Below are experts of layer 3 (counted from 0) of a mixture-of-experts language model. Rows are named router (the router's row for the expert), gate (a neuron's input weights, with its number), up (a neuron's input weights, with its number) and show model dimensions 240-319. Each number is 50 + 12 x the weight over its row's rms, rounded and kept within 0 to 99.
Before each expert's rows: "gets" lists some tokens that make up at least twice as much of what it gets as of all text. This comes from a sample of Wikipedia text that the model never trained on. Tokens count by the router's weight.

# expert 4
gets: "1", "2", "0", "9", "3", "4"
router:35 36 55 46 57 31 54 39 67 52 52 48 34 62 47 55 53 50 49 26 74 53 55 41 45 47 51 42 42 61 38 51 64 63 47 41 43 57 49 43 27 30 83 63 52 46 46 50 38 32 44 71 59 68 38 50 47 49 44 53 63 55 27 68 50 55 58 48 55 38 56 55 55 59 49 65 45 48 42 57
gate4:37 54 42 58 42 32 44 49 50 58 54 40 49 47 59 45 35 71 61 47 65 44 54 68 39 47 45 56 41 56 38 53 50 42 34 45 36 51 49 66 40 52 49 39 42 41 36 55 53 69 62 42 68 46 29 43 58 41 51 55 55 52 52 54 65 71 51 51 32 69 39 50 54 63 42 52 40 31 46 65
up4:45 52 48 42 47 42 54 62 35 64 49 75 58 65 66 55 54 36 60 64 49 33 53 51 53 37 62 41 36 34 56 30 34 48 28 46 44 58 51 61 41 50 77 48 61 52 26 47 68 70 49 73 57 64 57 59 70 45 51 62 47 62 51 35 35 54 56 38 58 78 62 68 59 43 46 42 45 43 70 48
gate5:55 55 56 39 53 25 53 61 54 59 33 62 77 36 38 65 52 52 32 37 56 52 54 41 51 56 52 52 41 26 48 52 63 49 29 53 41 33 28 43 33 52 44 75 53 35 60 67 57 51 39 55 31 58 41 65 63 42 56 41 42 73 54 68 88 47 63 55 26 64 81 13 50 45 53 62 44 38 49 38
up5:80 40 62 29 67 56 42 44 62 47 58 68 57 52 54 29 34 25 51 41 39 66 60 40 37 38 47 43 70 43 62 25 67 52 53 40 36 36 31 32 46 64 55 40 38 38 66 47 43 54 52 44 60 64 52 66 40 54 46 74 65 38 58 61 39 56 36 34 57 38 45 60 46 57 45 47 59 59 45 68
gate6:60 62 56 17 74 46 55 48 57 58 57 43 37 60 47 49 64 45 56 41 61 52 45 59 62 53 42 41 38 55 60 46 41 68 49 57 46 68 63 35 53 48 34 54 66 49 23 51 56 56 38 76 49 48 45 35 43 53 49 74 34 35 41 52 53 42 49 71 61 38 47 63 35 75 63 62 43 55 65 56
up6:54 51 37 48 46 40 53 39 24 54 62 41 57 51 43 58 40 73 41 58 44 45 38 53 63 31 51 50 40 60 79 66 26 60 39 25 53 32 40 48 60 40 30 43 53 72 54 50 49 53 41 51 43 64 52 41 47 63 42 54 37 68 33 52 53 61 63 47 48 50 59 59 36 56 78 23 27 78 53 33
gate7:60 54 53 66 62 39 35 55 39 32 40 52 55 61 67 47 46 48 54 51 51 33 35 40 38 54 45 45 63 48 40 46 50 71 42 73 35 32 65 38 42 42 47 58 53 39 47 60 54 63 24 44 57 61 72 61 41 69 34 59 58 30 46 61 45 59 24 46 34 51 55 57 51 64 56 58 83 40 61 54
up7:54 59 48 57 44 61 70 69 52 48 51 58 61 29 44 38 50 40 53 54 54 60 31 44 52 34 38 50 44 60 53 43 81 87 46 59 72 54 51 52 29 32 41 66 46 42 43 33 61 51 57 46 53 63 45 70 39 41 56 50 50 50 58 41 56 41 34 48 60 86 60 45 36 49 50 39 53 30 55 57
gate8:52 47 65 56 50 38 56 47 57 37 46 53 46 72 39 62 45 44 45 50 32 38 74 73 47 44 58 44 36 45 76 53 48 56 67 44 53 53 42 56 27 52 75 39 37 41 48 75 54 73 48 66 32 40 53 66 49 68 23 51 63 56 50 33 57 45 54 64 35 70 51 45 46 56 34 43 55 34 23 40
up8:58 62 47 39 54 53 32 46 46 56 52 59 57 51 42 33 38 40 49 33 47 54 39 57 64 28 39 39 69 42 73 56 47 52 59 50 48 44 58 39 34 45 70 40 61 60 53 49 64 43 52 33 67 57 54 29 46 52 30 71 61 56 59 30 42 58 44 56 55 59 54 34 65 27 63 53 47 49 73 63
gate9:33 48 55 45 41 21 46 39 37 33 34 74 54 43 49 54 41 41 33 52 52 57 39 55 43 55 34 68 44 56 63 39 70 55 60 56 44 63 46 40 57 58 67 46 46 56 37 54 53 51 65 58 74 51 54 64 61 81 56 43 79 44 36 74 26 65 62 47 56 65 60 44 49 41 53 59 52 31 61 49
up9:63 55 40 42 58 56 49 62 58 59 57 52 75 70 71 50 44 60 59 58 42 37 54 37 45 43 58 32 52 54 43 41 31 34 51 59 42 44 23 61 65 45 51 35 40 57 58 25 43 41 25 39 49 47 48 54 30 41 30 51 45 68 68 54 54 55 33 35 66 73 60 40 45 36 65 52 59 60 36 66
gate10:47 38 48 52 47 51 65 41 77 61 56 47 46 58 56 47 67 46 36 61 47 48 54 23 40 43 26 57 46 55 48 48 61 43 61 57 47 41 73 55 52 65 54 48 63 42 49 55 31 29 58 55 58 37 37 42 48 28 18 56 57 47 68 44 68 82 40 45 57 64 54 54 43 54 35 56 58 52 58 56
up10:42 64 60 50 47 33 47 40 46 55 63 63 47 43 58 35 57 49 39 49 50 36 51 55 58 47 56 47 40 54 61 52 70 42 46 38 57 53 51 51 45 52 53 51 41 47 51 47 33 39 47 59 58 31 46 50 23 48 43 69 48 39 66 76 55 52 56 47 52 38 58 32 39 53 29 61 31 86 42 48
gate11:66 41 43 72 40 41 49 53 50 40 55 51 57 67 47 47 46 58 33 50 46 48 73 40 69 38 76 59 51 44 60 36 57 48 48 43 58 72 35 71 34 46 48 37 45 24 67 55 42 57 53 62 57 55 58 60 50 50 55 51 53 60 50 61 60 47 40 66 41 49 43 65 47 47 45 73 54 64 66 59
up11:60 61 45 40 54 55 36 60 29 67 36 58 46 74 71 53 36 53 24 37 56 56 60 56 39 50 30 17 40 59 48 46 37 46 71 51 59 29 53 56 54 49 65 53 37 69 58 46 54 46 57 51 68 61 55 47 39 28 60 48 66 55 78 60 29 62 44 33 34 40 36 53 48 61 39 59 53 54 32 37
gate12:54 74 42 28 52 53 70 63 66 68 54 41 71 53 60 61 46 53 35 47 57 45 66 41 49 30 38 52 50 41 47 57 51 41 51 62 47 54 52 51 53 81 64 41 55 75 29 52 33 29 49 50 53 53 49 40 50 59 59 61 60 51 33 31 37 44 28 47 56 57 54 36 48 44 26 59 41 59 50 55
up12:60 30 33 22 49 51 70 44 45 65 33 35 65 33 61 67 51 44 60 50 54 36 92 32 36 56 46 50 62 60 52 63 35 59 45 36 42 52 26 54 35 56 58 44 36 60 49 58 45 55 40 51 43 50 42 09 59 35 54 44 43 42 48 64 43 35 57 71 51 47 50 15 46 50 25 61 45 51 54 55
gate13:43 52 66 31 39 47 47 51 50 31 63 42 38 55 52 45 61 40 45 27 73 26 59 46 51 76 57 39 63 28 37 43 27 54 30 56 63 56 44 57 59 50 24 68 51 59 62 48 53 45 43 71 41 52 50 28 56 34 69 42 39 70 57 38 46 59 53 63 51 41 50 31 40 53 47 65 62 49 26 50
up13:67 51 59 49 44 50 60 56 47 40 82 54 49 62 47 57 65 45 39 49 65 52 44 67 54 56 78 53 52 65 44 50 41 46 48 51 34 52 65 71 64 50 42 56 31 48 48 70 39 57 59 43 45 57 67 64 63 49 55 41 61 60 34 55 34 37 33 73 45 57 39 27 53 58 48 40 68 47 54 62
gate14:38 66 60 62 47 39 73 45 48 54 56 52 32 40 46 43 52 39 35 11 61 50 52 46 52 34 47 38 48 47 51 65 72 50 35 40 39 34 41 38 39 44 45 49 63 50 61 69 57 47 55 48 70 32 58 48 60 70 38 54 52 45 51 53 57 45 35 58 54 69 69 48 56 41 39 56 49 45 33 32
up14:32 33 48 45 65 42 10 33 44 53 48 54 47 39 53 46 50 56 29 54 46 63 59 48 44 43 46 44 58 68 50 35 40 48 46 48 33 61 53 67 29 73 26 58 71 49 45 58 48 60 43 48 40 32 38 54 39 69 64 59 36 51 55 42 64 46 38 48 74 62 46 29 48 56 62 65 60 46 25 58
gate15:72 39 67 60 29 43 48 48 40 47 55 54 22 48 45 47 39 43 30 54 55 46 59 35 56 54 47 68 61 42 48 44 53 59 47 45 50 44 57 52 33 46 60 49 49 55 59 41 26 47 51 41 48 50 50 43 49 25 60 47 38 36 60 48 46 47 41 54 46 46 24 51 69 44 36 60 56 51 42 50
up15:49 52 70 50 53 50 55 39 60 44 46 68 57 59 63 47 45 33 41 45 49 48 67 53 70 44 41 55 46 47 41 43 56 48 05 41 34 50 45 58 59 76 29 48 49 56 49 55 66 62 59 57 71 44 44 45 39 55 55 40 44 51 33 67 28 55 48 41 40 30 76 44 65 77 61 42 39 57 24 55
gate16:46 54 45 52 59 22 56 47 51 37 35 51 47 66 53 43 49 68 33 26 55 52 61 42 23 58 46 52 64 30 50 50 57 56 53 44 57 41 54 52 58 66 50 38 47 25 67 34 60 48 04 63 60 48 79 53 57 53 40 55 49 56 50 68 67 76 54 52 51 47 46 59 51 63 31 48 43 40 49 45
up16:54 71 48 59 67 41 54 50 80 65 55 31 31 55 40 37 47 39 63 44 53 60 41 52 53 37 41 67 58 63 40 35 44 30 52 57 45 44 50 56 56 53 38 45 46 72 38 55 49 51 82 38 59 51 58 39 44 53 53 33 26 23 48 30 37 35 54 66 48 31 33 48 43 60 68 47 61 72 35 48
gate17:54 48 42 44 44 56 36 42 47 58 33 55 27 53 48 36 42 46 47 30 49 42 58 48 50 63 55 73 50 70 74 53 47 71 56 43 39 33 43 62 36 33 63 36 52 53 28 61 48 47 71 61 39 49 35 46 57 43 28 42 45 70 37 41 73 47 59 66 36 62 60 47 51 43 54 63 53 54 66 40
up17:70 43 50 46 34 18 34 55 56 44 38 51 45 57 72 53 44 86 30 46 52 74 49 58 56 46 46 46 50 34 50 61 54 47 47 66 27 59 60 58 52 54 53 55 40 51 31 57 52 55 40 60 50 38 71 47 79 48 31 40 30 68 42 68 49 38 43 32 55 63 57 44 47 58 47 51 47 59 46 52
gate18:44 55 63 54 39 60 39 42 51 79 56 50 38 66 36 50 68 57 45 35 58 50 36 50 37 49 27 59 64 65 53 56 51 51 61 43 53 58 46 52 35 47 42 49 49 71 48 68 40 39 43 33 82 51 44 53 62 51 44 66 59 49 67 55 46 66 92 48 31 47 43 57 56 65 28 53 58 77 49 63
up18:53 38 42 45 65 51 59 32 59 61 54 48 65 40 70 68 61 51 39 47 38 54 53 77 64 30 57 54 53 41 69 38 42 44 21 47 46 50 48 45 38 37 63 59 41 35 79 58 40 41 55 57 75 51 52 63 49 51 45 40 55 50 32 33 73 55 65 55 27 56 54 45 37 60 73 40 48 66 45 47
gate19:56 49 31 46 62 67 65 22 66 59 55 46 42 52 51 45 70 39 44 54 59 31 42 34 59 71 67 47 45 54 63 62 53 36 57 55 62 38 53 49 43 46 58 45 24 70 37 22 60 27 26 60 42 37 37 60 44 52 47 64 44 54 35 49 62 54 34 70 39 51 54 49 60 67 37 73 67 64 61 38
up19:36 64 38 22 52 43 32 39 39 50 61 51 72 53 61 73 53 38 45 45 53 50 47 28 51 47 50 35 53 60 56 66 58 55 52 49 28 48 42 44 51 62 42 46 38 70 40 42 58 37 34 46 91 37 29 38 50 44 53 64 58 45 28 34 38 27 52 57 52 77 30 45 50 42 25 57 63 56 49 38
gate20:60 45 75 40 55 36 54 34 54 49 56 52 54 41 37 59 23 29 70 52 54 59 56 50 38 30 53 48 34 44 29 43 51 33 38 23 28 65 51 23 44 49 56 24 51 35 44 42 45 66 47 55 35 64 64 58 55 63 28 57 54 42 37 52 56 50 38 39 66 33 94 45 47 53 57 59 52 58 46 51
up20:46 43 40 36 34 52 62 38 56 62 40 36 46 39 25 53 25 81 71 45 46 45 41 59 57 33 51 79 48 51 47 46 39 47 46 59 39 53 29 52 52 69 45 28 57 56 62 39 40 39 37 61 49 63 31 77 46 31 43 47 56 52 25 52 54 42 28 37 41 53 40 37 70 43 55 41 78 52 59 48
gate21:56 45 43 64 57 34 60 42 62 53 40 75 30 61 19 42 55 56 41 55 75 39 47 30 59 48 49 48 62 69 56 53 41 33 53 46 36 72 30 28 36 43 62 70 55 42 61 31 43 55 48 55 59 33 50 38 51 57 43 51 43 47 44 60 45 49 57 40 39 58 42 52 62 55 74 53 45 62 26 41
up21:50 31 40 52 45 56 28 41 30 63 38 51 40 67 34 48 55 25 49 67 36 53 62 58 76 46 73 49 56 34 29 62 41 81 63 42 41 51 48 43 58 64 43 65 24 61 50 31 49 55 55 21 55 42 52 55 71 60 78 49 41 38 45 71 62 29 47 60 42 37 58 55 26 43 43 60 71 47 47 46
gate22:47 50 56 41 38 40 57 53 63 61 37 28 55 66 24 37 55 65 69 53 56 52 38 41 61 55 24 53 49 47 52 60 60 79 66 44 43 39 50 43 38 44 52 59 47 57 43 44 60 67 55 24 49 49 60 31 51 62 42 33 54 36 65 63 55 36 50 78 52 35 50 53 45 44 47 43 47 42 79 37
up22:46 64 35 26 56 51 66 44 50 42 67 48 53 56 60 79 65 48 78 46 56 44 14 46 56 39 39 60 37 43 50 59 49 32 50 53 26 46 24 62 51 47 48 48 57 46 49 50 46 45 52 41 40 65 41 48 40 54 42 58 60 48 54 60 38 61 47 66 36 54 86 56 58 71 63 49 54 54 52 34
gate23:50 34 38 82 48 48 76 73 39 46 62 37 46 57 56 59 71 53 44 50 46 55 54 50 35 39 54 58 40 50 40 37 41 50 59 58 63 62 34 58 34 52 38 54 74 66 55 58 44 63 68 37 51 70 46 54 55 66 32 50 37 33 52 57 35 67 35 27 59 28 58 54 46 60 57 66 35 82 54 56
up23:52 60 56 21 55 47 44 55 33 56 43 27 22 59 57 55 53 41 71 50 57 55 68 59 68 43 53 62 44 57 53 68 42 50 60 43 35 42 36 48 45 46 60 52 58 38 61 68 39 40 42 64 33 41 62 53 60 46 50 65 53 47 56 66 52 50 38 66 42 35 77 53 55 44 38 39 71 38 68 51
gate24:58 44 45 38 65 65 76 62 52 64 36 53 58 65 44 47 50 50 62 43 77 83 43 36 30 55 66 53 38 61 62 38 60 50 47 17 54 63 34 62 39 33 61 38 61 53 57 67 42 52 56 59 47 36 60 59 61 40 73 54 56 72 24 47 52 64 50 79 46 49 56 64 51 36 47 72 36 60 66 54
up24:46 40 64 62 63 31 47 49 30 56 50 64 43 36 60 24 54 29 73 41 47 56 52 35 69 60 61 59 45 43 59 46 41 66 67 43 32 59 46 44 56 50 59 67 45 39 46 63 57 70 43 58 45 68 69 39 57 48 48 45 44 53 54 47 45 72 54 50 68 48 30 64 47 58 49 57 51 50 43 52
gate25:44 47 70 45 68 52 85 57 38 54 45 51 47 53 64 45 50 45 43 43 59 61 39 53 50 62 62 42 44 34 56 53 74 46 53 35 53 60 57 46 67 46 62 43 28 61 49 62 66 51 80 46 62 48 58 57 41 43 46 47 82 39 28 69 70 46 40 60 56 43 44 54 63 56 48 33 29 71 50 54
up25:60 57 51 71 51 62 65 35 71 39 55 32 50 64 53 57 71 38 49 68 43 78 61 47 54 70 42 36 51 25 31 41 40 45 42 48 59 42 67 37 33 43 60 56 61 59 51 40 26 51 32 43 54 33 51 56 31 45 31 49 34 40 57 37 47 52 53 61 53 63 51 64 49 57 38 54 45 39 42 71
gate26:57 50 52 38 60 44 35 46 31 46 18 47 48 33 43 45 58 46 39 47 48 29 62 39 49 50 23 32 44 52 53 40 50 65 64 71 54 56 43 64 59 38 42 46 38 64 62 48 52 47 50 44 56 57 51 55 46 45 50 37 38 56 20 29 47 61 39 50 60 51 53 52 63 48 31 58 41 39 46 57
up26:57 69 38 48 75 52 60 35 54 48 40 64 36 53 64 46 51 74 62 57 54 47 71 68 55 48 70 40 51 67 47 36 55 34 50 59 44 65 45 45 50 42 36 60 25 59 49 53 53 38 56 59 42 44 46 53 46 52 38 57 39 66 58 40 31 71 36 56 45 46 46 59 68 43 62 52 52 36 53 56
gate27:74 45 39 49 55 28 19 43 47 62 41 64 50 48 44 68 39 67 42 59 36 48 55 34 47 52 48 58 34 66 43 75 55 72 43 43 50 43 43 86 51 56 47 60 46 49 76 33 33 53 50 40 44 51 54 62 46 50 36 45 46 63 48 61 49 48 34 68 37 31 77 45 49 52 39 40 55 76 54 50
up27:35 47 54 38 61 47 66 48 46 52 53 45 18 24 55 60 55 55 45 40 60 65 31 52 36 36 59 58 53 44 81 68 72 43 59 50 64 65 35 34 59 45 62 58 58 60 75 49 55 38 64 39 49 63 53 49 58 53 56 69 50 37 43 47 54 51 60 42 65 32 70 16 49 58 43 51 37 39 42 37
gate28:57 45 60 32 47 26 69 40 28 49 59 51 33 47 44 48 25 53 60 52 66 49 40 52 49 63 61 55 56 34 40 59 41 47 23 27 30 58 47 52 51 46 41 55 63 46 50 46 51 48 47 45 54 51 48 26 47 55 60 42 56 45 27 58 38 56 49 51 71 47 68 38 52 56 52 36 62 72 39 42
up28:50 43 28 55 45 47 46 61 39 45 27 70 43 62 62 58 57 56 64 34 40 54 45 45 33 51 46 53 65 56 47 54 61 56 40 51 47 28 51 57 54 57 38 35 52 20 74 29 41 30 55 62 45 60 38 78 23 43 37 49 38 33 52 57 53 32 37 50 38 48 52 58 45 28 69 44 74 43 35 53
gate29:60 45 42 47 55 59 60 50 52 67 53 51 67 49 54 75 38 38 50 47 65 50 46 55 49 36 45 52 51 51 35 70 69 54 42 53 28 40 42 58 37 37 49 52 62 43 49 33 48 39 66 55 57 85 61 40 63 55 66 54 46 63 46 50 64 64 51 29 22 70 70 60 47 72 21 50 60 56 62 56
up29:47 46 39 57 52 58 35 39 46 67 64 20 49 44 37 58 47 70 48 57 52 30 42 40 55 41 21 64 50 61 51 57 46 67 55 36 36 41 32 60 67 44 32 50 51 21 31 51 54 33 48 59 64 69 64 55 42 39 50 64 73 58 51 35 42 35 47 31 41 35 45 58 68 60 50 61 39 47 47 56
gate30:21 63 60 44 39 74 22 47 51 51 61 65 43 69 40 48 35 73 53 56 52 74 61 66 64 75 31 45 64 45 35 35 48 71 36 28 59 70 57 66 43 51 53 65 53 54 49 55 49 47 35 61 79 40 58 51 34 45 24 61 49 52 49 50 50 64 50 55 52 55 50 48 65 53 48 61 51 37 61 59
up30:58 62 40 33 47 30 59 46 31 62 54 48 59 63 63 39 47 61 54 64 33 51 53 62 55 29 37 49 48 56 73 59 41 47 58 58 40 25 44 57 49 50 49 43 66 38 66 34 54 63 46 54 67 58 66 81 54 33 63 59 47 54 52 57 52 48 44 39 51 63 66 37 44 51 27 45 56 87 48 74
gate31:46 41 42 39 62 29 77 66 68 49 46 50 63 66 60 57 50 59 59 52 44 61 38 53 55 51 58 46 52 41 49 55 47 54 52 61 50 47 56 44 28 24 59 58 49 48 61 39 45 70 42 72 47 48 47 55 36 38 49 38 54 55 61 48 57 40 26 42 32 53 41 44 58 53 38 58 46 34 57 56
up31:36 35 42 52 40 66 34 48 50 66 69 44 49 69 47 52 45 44 55 74 53 60 46 54 69 45 65 52 60 48 31 69 46 18 68 48 53 47 61 49 48 25 52 40 50 39 36 49 41 33 45 35 40 45 27 69 32 45 49 33 48 41 38 50 64 60 51 49 57 55 29 57 62 51 21 59 49 52 41 54
gate32:66 43 56 71 48 36 56 43 60 46 65 37 56 44 45 58 63 54 53 54 54 32 65 35 32 39 55 55 40 66 35 72 43 44 53 49 56 38 47 53 51 53 53 46 37 44 49 72 47 30 72 86 53 46 45 49 38 54 34 32 51 40 31 58 53 48 43 54 42 37 59 59 48 44 57 62 51 50 43 34
up32:54 57 61 37 49 43 34 46 41 60 47 61 47 29 66 37 47 58 39 53 44 34 52 35 39 60 45 68 53 54 22 52 48 43 41 50 41 40 75 52 39 53 45 71 43 32 51 61 57 31 46 69 69 49 42 58 56 69 55 57 73 59 41 38 54 57 48 50 57 38 28 65 51 54 39 57 52 62 39 48
gate33:45 58 43 56 51 38 61 53 44 32 64 50 57 46 62 55 51 66 77 43 38 74 31 46 48 44 49 44 39 37 47 69 52 61 44 37 24 53 65 33 48 49 68 64 48 48 50 48 54 62 36 52 51 76 38 63 60 61 48 50 30 53 19 50 70 61 41 57 62 38 75 49 46 55 69 69 50 60 61 57
up33:52 48 60 46 50 61 36 31 64 50 56 42 60 33 63 31 62 40 43 52 51 44 45 69 34 68 59 33 58 53 60 46 61 19 67 54 62 51 48 56 36 55 49 51 41 51 44 47 56 49 54 41 48 40 69 53 48 77 45 66 79 44 65 54 56 28 54 45 58 55 45 75 59 44 46 44 36 33 61 43
gate34:71 46 59 48 71 45 62 24 53 29 36 79 53 64 64 70 54 56 65 55 52 41 79 70 43 47 46 51 44 50 41 50 45 68 34 54 64 75 67 59 58 60 60 69 46 32 53 52 49 46 55 74 33 57 49 63 44 64 45 63 47 58 48 69 42 68 44 45 46 70 67 44 44 49 51 61 50 39 64 60
up34:54 29 28 26 37 44 39 66 46 44 43 40 50 52 56 43 64 48 58 53 54 61 60 41 49 40 32 69 46 71 37 57 16 47 35 42 49 58 66 38 76 42 35 64 35 29 42 40 54 33 57 49 54 61 53 45 39 56 45 55 33 51 63 46 59 65 39 29 51 74 29 49 61 53 42 35 68 52 51 53
gate35:60 47 56 44 40 41 47 60 54 46 54 36 64 46 42 44 62 44 63 53 47 64 54 41 44 38 53 51 47 30 52 33 47 45 69 60 64 57 55 43 54 54 46 54 46 58 53 45 53 73 56 52 60 62 67 53 28 83 54 64 60 67 65 57 54 44 42 63 39 48 42 37 47 55 50 48 41 38 50 73
up35:65 29 66 76 56 51 60 51 44 77 59 50 65 36 71 44 48 60 57 58 64 49 35 48 66 53 50 46 57 57 32 45 65 59 43 59 32 34 41 71 33 39 46 49 60 49 35 54 35 68 32 48 48 41 45 37 63 57 51 46 43 33 50 56 55 29 71 33 66 55 68 47 43 57 45 42 46 44 57 44
gate36:70 47 49 48 39 62 50 50 50 67 54 43 45 49 36 55 60 31 57 50 62 45 45 47 56 58 29 28 48 84 60 54 56 55 53 59 56 58 31 67 39 43 59 34 51 65 52 65 66 72 47 44 37 46 67 27 48 46 48 49 57 50 51 57 37 62 34 51 23 60 54 45 50 45 47 42 38 52 35 26
up36:48 61 64 40 50 47 45 30 35 49 49 69 63 45 46 35 59 59 75 45 36 29 49 54 56 37 47 32 47 38 78 59 67 45 59 77 64 23 55 44 52 22 44 36 50 77 45 26 44 27 52 37 50 80 48 61 47 48 64 48 55 54 41 30 56 42 35 57 21 51 60 45 77 64 40 50 38 63 28 50
gate37:55 62 39 55 31 44 43 49 36 46 56 68 37 60 63 61 33 53 68 42 48 79 49 52 46 47 66 23 23 61 61 63 94 34 49 20 30 31 63 38 52 28 61 60 58 41 65 50 51 33 46 33 63 47 55 55 49 56 39 41 51 41 47 62 44 59 55 40 53 36 41 49 60 54 34 46 40 52 44 64
up37:45 63 55 47 61 75 43 33 74 56 48 49 45 59 59 27 60 53 29 46 46 27 42 45 47 56 45 43 64 59 50 61 57 45 52 59 44 41 99 44 37 45 50 32 33 63 55 57 29 44 57 61 45 58 62 50 44 54 46 34 53 46 48 53 50 53 66 45 28 30 54 54 74 62 41 55 43 47 58 54
gate38:40 56 34 39 38 66 65 26 21 49 47 54 65 43 75 80 43 46 43 42 46 61 35 45 55 51 61 58 56 67 41 56 71 58 52 47 58 61 45 55 52 39 56 60 54 55 57 60 27 39 58 57 71 69 47 32 54 56 58 46 60 44 49 51 67 62 64 72 26 64 41 38 51 46 50 70 57 60 44 47
up38:51 57 65 62 39 60 67 53 31 48 45 51 74 46 45 33 36 58 34 52 50 49 56 49 51 66 59 58 44 52 67 53 74 53 32 28 46 80 50 64 40 52 53 45 37 64 68 61 36 62 47 68 37 64 50 38 32 38 51 44 52 32 59 46 48 56 39 23 54 67 40 63 49 52 46 53 41 65 34 48
gate39:57 69 63 74 53 55 67 42 84 52 52 67 32 59 33 31 68 45 60 51 44 43 54 67 60 39 50 47 69 51 59 60 63 50 58 51 65 46 48 69 57 88 56 56 70 53 55 33 37 46 39 59 57 46 45 50 35 54 67 33 41 55 60 51 18 60 45 33 45 47 36 59 58 36 55 63 44 53 52 52
up39:24 40 55 54 38 50 64 57 52 29 40 50 43 31 74 52 54 29 55 48 33 50 50 40 58 57 48 44 70 39 25 32 40 65 30 75 47 45 37 22 48 48 46 50 46 59 59 50 66 34 48 57 41 59 61 52 56 50 39 54 26 51 35 52 62 65 40 57 35 44 30 30 47 43 72 22 47 35 65 61
gate40:49 31 36 45 44 52 28 47 31 44 53 64 61 34 28 54 53 74 50 54 62 54 43 51 45 65 48 54 54 52 49 59 45 42 42 48 62 41 33 52 51 45 61 52 33 58 65 57 38 41 38 56 58 47 79 37 43 37 57 39 59 56 40 43 56 48 52 69 27 35 54 54 43 49 58 45 34 59 49 75
up40:42 56 47 54 46 60 68 48 63 48 58 64 59 24 46 35 48 46 13 54 35 62 52 51 45 26 61 26 54 51 59 58 54 47 68 48 44 64 45 52 47 33 42 64 39 50 53 44 50 36 46 26 52 46 42 67 41 72 53 41 55 48 49 45 51 48 61 60 54 26 57 31 43 53 50 34 63 72 49 57
gate41:37 48 34 58 40 40 76 51 52 55 43 35 58 59 58 46 44 39 59 44 57 61 55 58 36 47 48 38 47 50 59 56 63 37 65 47 69 55 71 49 53 47 68 47 46 61 38 37 53 37 67 55 51 48 52 51 32 32 52 73 52 81 45 33 67 58 47 64 47 63 38 65 58 46 51 23 37 40 67 59
up41:52 46 30 34 42 48 47 56 43 73 64 21 50 58 55 57 61 54 39 58 45 45 44 32 64 65 62 33 40 52 54 71 73 55 60 56 46 60 31 51 70 53 44 27 36 52 71 45 41 50 72 64 66 40 44 69 57 48 23 42 55 69 72 55 65 32 41 75 46 62 48 38 41 42 60 68 55 44 65 36
gate42:48 53 65 58 23 45 34 54 60 50 48 53 55 44 41 46 40 45 44 46 61 65 59 22 34 54 57 64 64 61 48 70 65 77 47 65 69 40 56 65 49 54 78 53 59 52 34 38 45 50 69 52 39 64 49 46 47 42 53 32 50 43 65 49 47 60 43 49 51 49 49 60 58 47 50 57 38 41 44 18
up42:62 40 27 72 66 82 39 65 47 41 31 30 35 77 34 43 58 54 44 37 43 34 63 46 43 71 56 52 42 47 49 46 49 58 54 36 63 49 49 58 44 50 40 39 59 63 46 56 37 58 66 75 45 47 58 16 51 43 54 37 28 60 43 70 54 40 48 47 55 33 30 47 34 56 40 65 56 29 42 54
gate43:51 43 43 49 59 57 42 56 64 42 45 48 61 61 42 57 44 33 68 55 38 45 43 60 55 42 40 34 58 64 45 27 37 63 32 55 38 40 34 45 73 54 52 39 53 36 56 41 54 39 37 47 54 43 48 55 72 22 35 45 45 35 38 41 28 42 55 37 47 56 41 67 48 41 36 42 61 58 49 49
up43:42 47 51 84 68 57 39 27 62 59 98 43 28 47 50 47 39 50 60 39 53 46 44 61 76 62 50 60 42 40 49 58 56 53 56 46 68 60 59 37 58 45 68 46 63 42 55 61 53 51 48 47 75 39 47 36 57 44 48 49 60 54 41 67 39 48 18 39 44 47 58 42 47 33 63 72 81 48 34 44
gate44:50 75 57 48 53 42 23 34 60 50 47 59 50 43 32 49 37 53 50 53 67 42 48 47 63 58 46 52 44 55 40 49 44 60 56 54 44 54 42 48 56 61 42 72 42 52 47 39 47 57 55 42 41 26 38 33 59 38 39 50 43 64 37 30 57 49 31 43 47 43 63 52 41 45 57 89 60 48 46 30
up44:29 60 44 45 58 55 42 22 44 64 50 62 58 52 29 32 73 66 67 52 39 26 52 35 52 55 31 56 46 51 54 51 45 50 52 71 56 49 41 81 56 48 55 50 46 41 37 55 44 70 38 42 29 58 40 24 52 53 43 38 58 63 45 45 58 32 46 48 47 43 75 43 46 50 53 58 60 53 30 54
gate45:47 52 59 54 74 42 24 46 52 68 52 50 35 27 60 38 78 55 35 12 48 40 63 39 50 62 35 38 75 58 14 53 62 48 47 42 57 45 53 66 79 32 59 29 71 57 55 65 23 21 52 45 48 48 36 49 55 48 44 59 53 59 48 57 51 60 54 44 35 61 46 64 60 40 59 61 26 53 54 40
up45:51 61 37 69 30 55 59 50 64 76 69 53 39 55 67 12 30 47 38 36 45 50 55 41 28 74 62 67 46 51 54 49 50 65 53 55 32 46 50 43 45 58 41 68 46 57 77 53 54 35 57 52 70 27 63 60 54 50 36 51 57 40 63 48 49 48 50 59 45 37 52 33 63 58 39 48 40 46 40 27
gate46:51 44 42 45 68 48 60 47 57 60 56 65 60 38 43 41 38 57 62 59 59 44 67 48 43 69 19 50 68 65 23 52 45 68 61 51 46 39 66 67 43 75 44 51 63 56 64 47 59 38 68 51 60 44 51 56 41 53 56 56 55 60 34 43 52 79 63 51 43 33 35 43 56 46 66 36 51 36 55 65
up46:30 58 62 52 73 53 45 42 50 56 64 86 45 48 37 60 46 51 61 41 62 66 38 34 61 42 62 48 68 42 50 50 64 33 53 48 57 65 42 41 73 42 47 62 77 49 44 50 35 39 52 23 51 51 46 45 45 51 39 44 59 54 53 50 57 67 38 59 38 43 55 52 58 29 43 60 50 53 51 64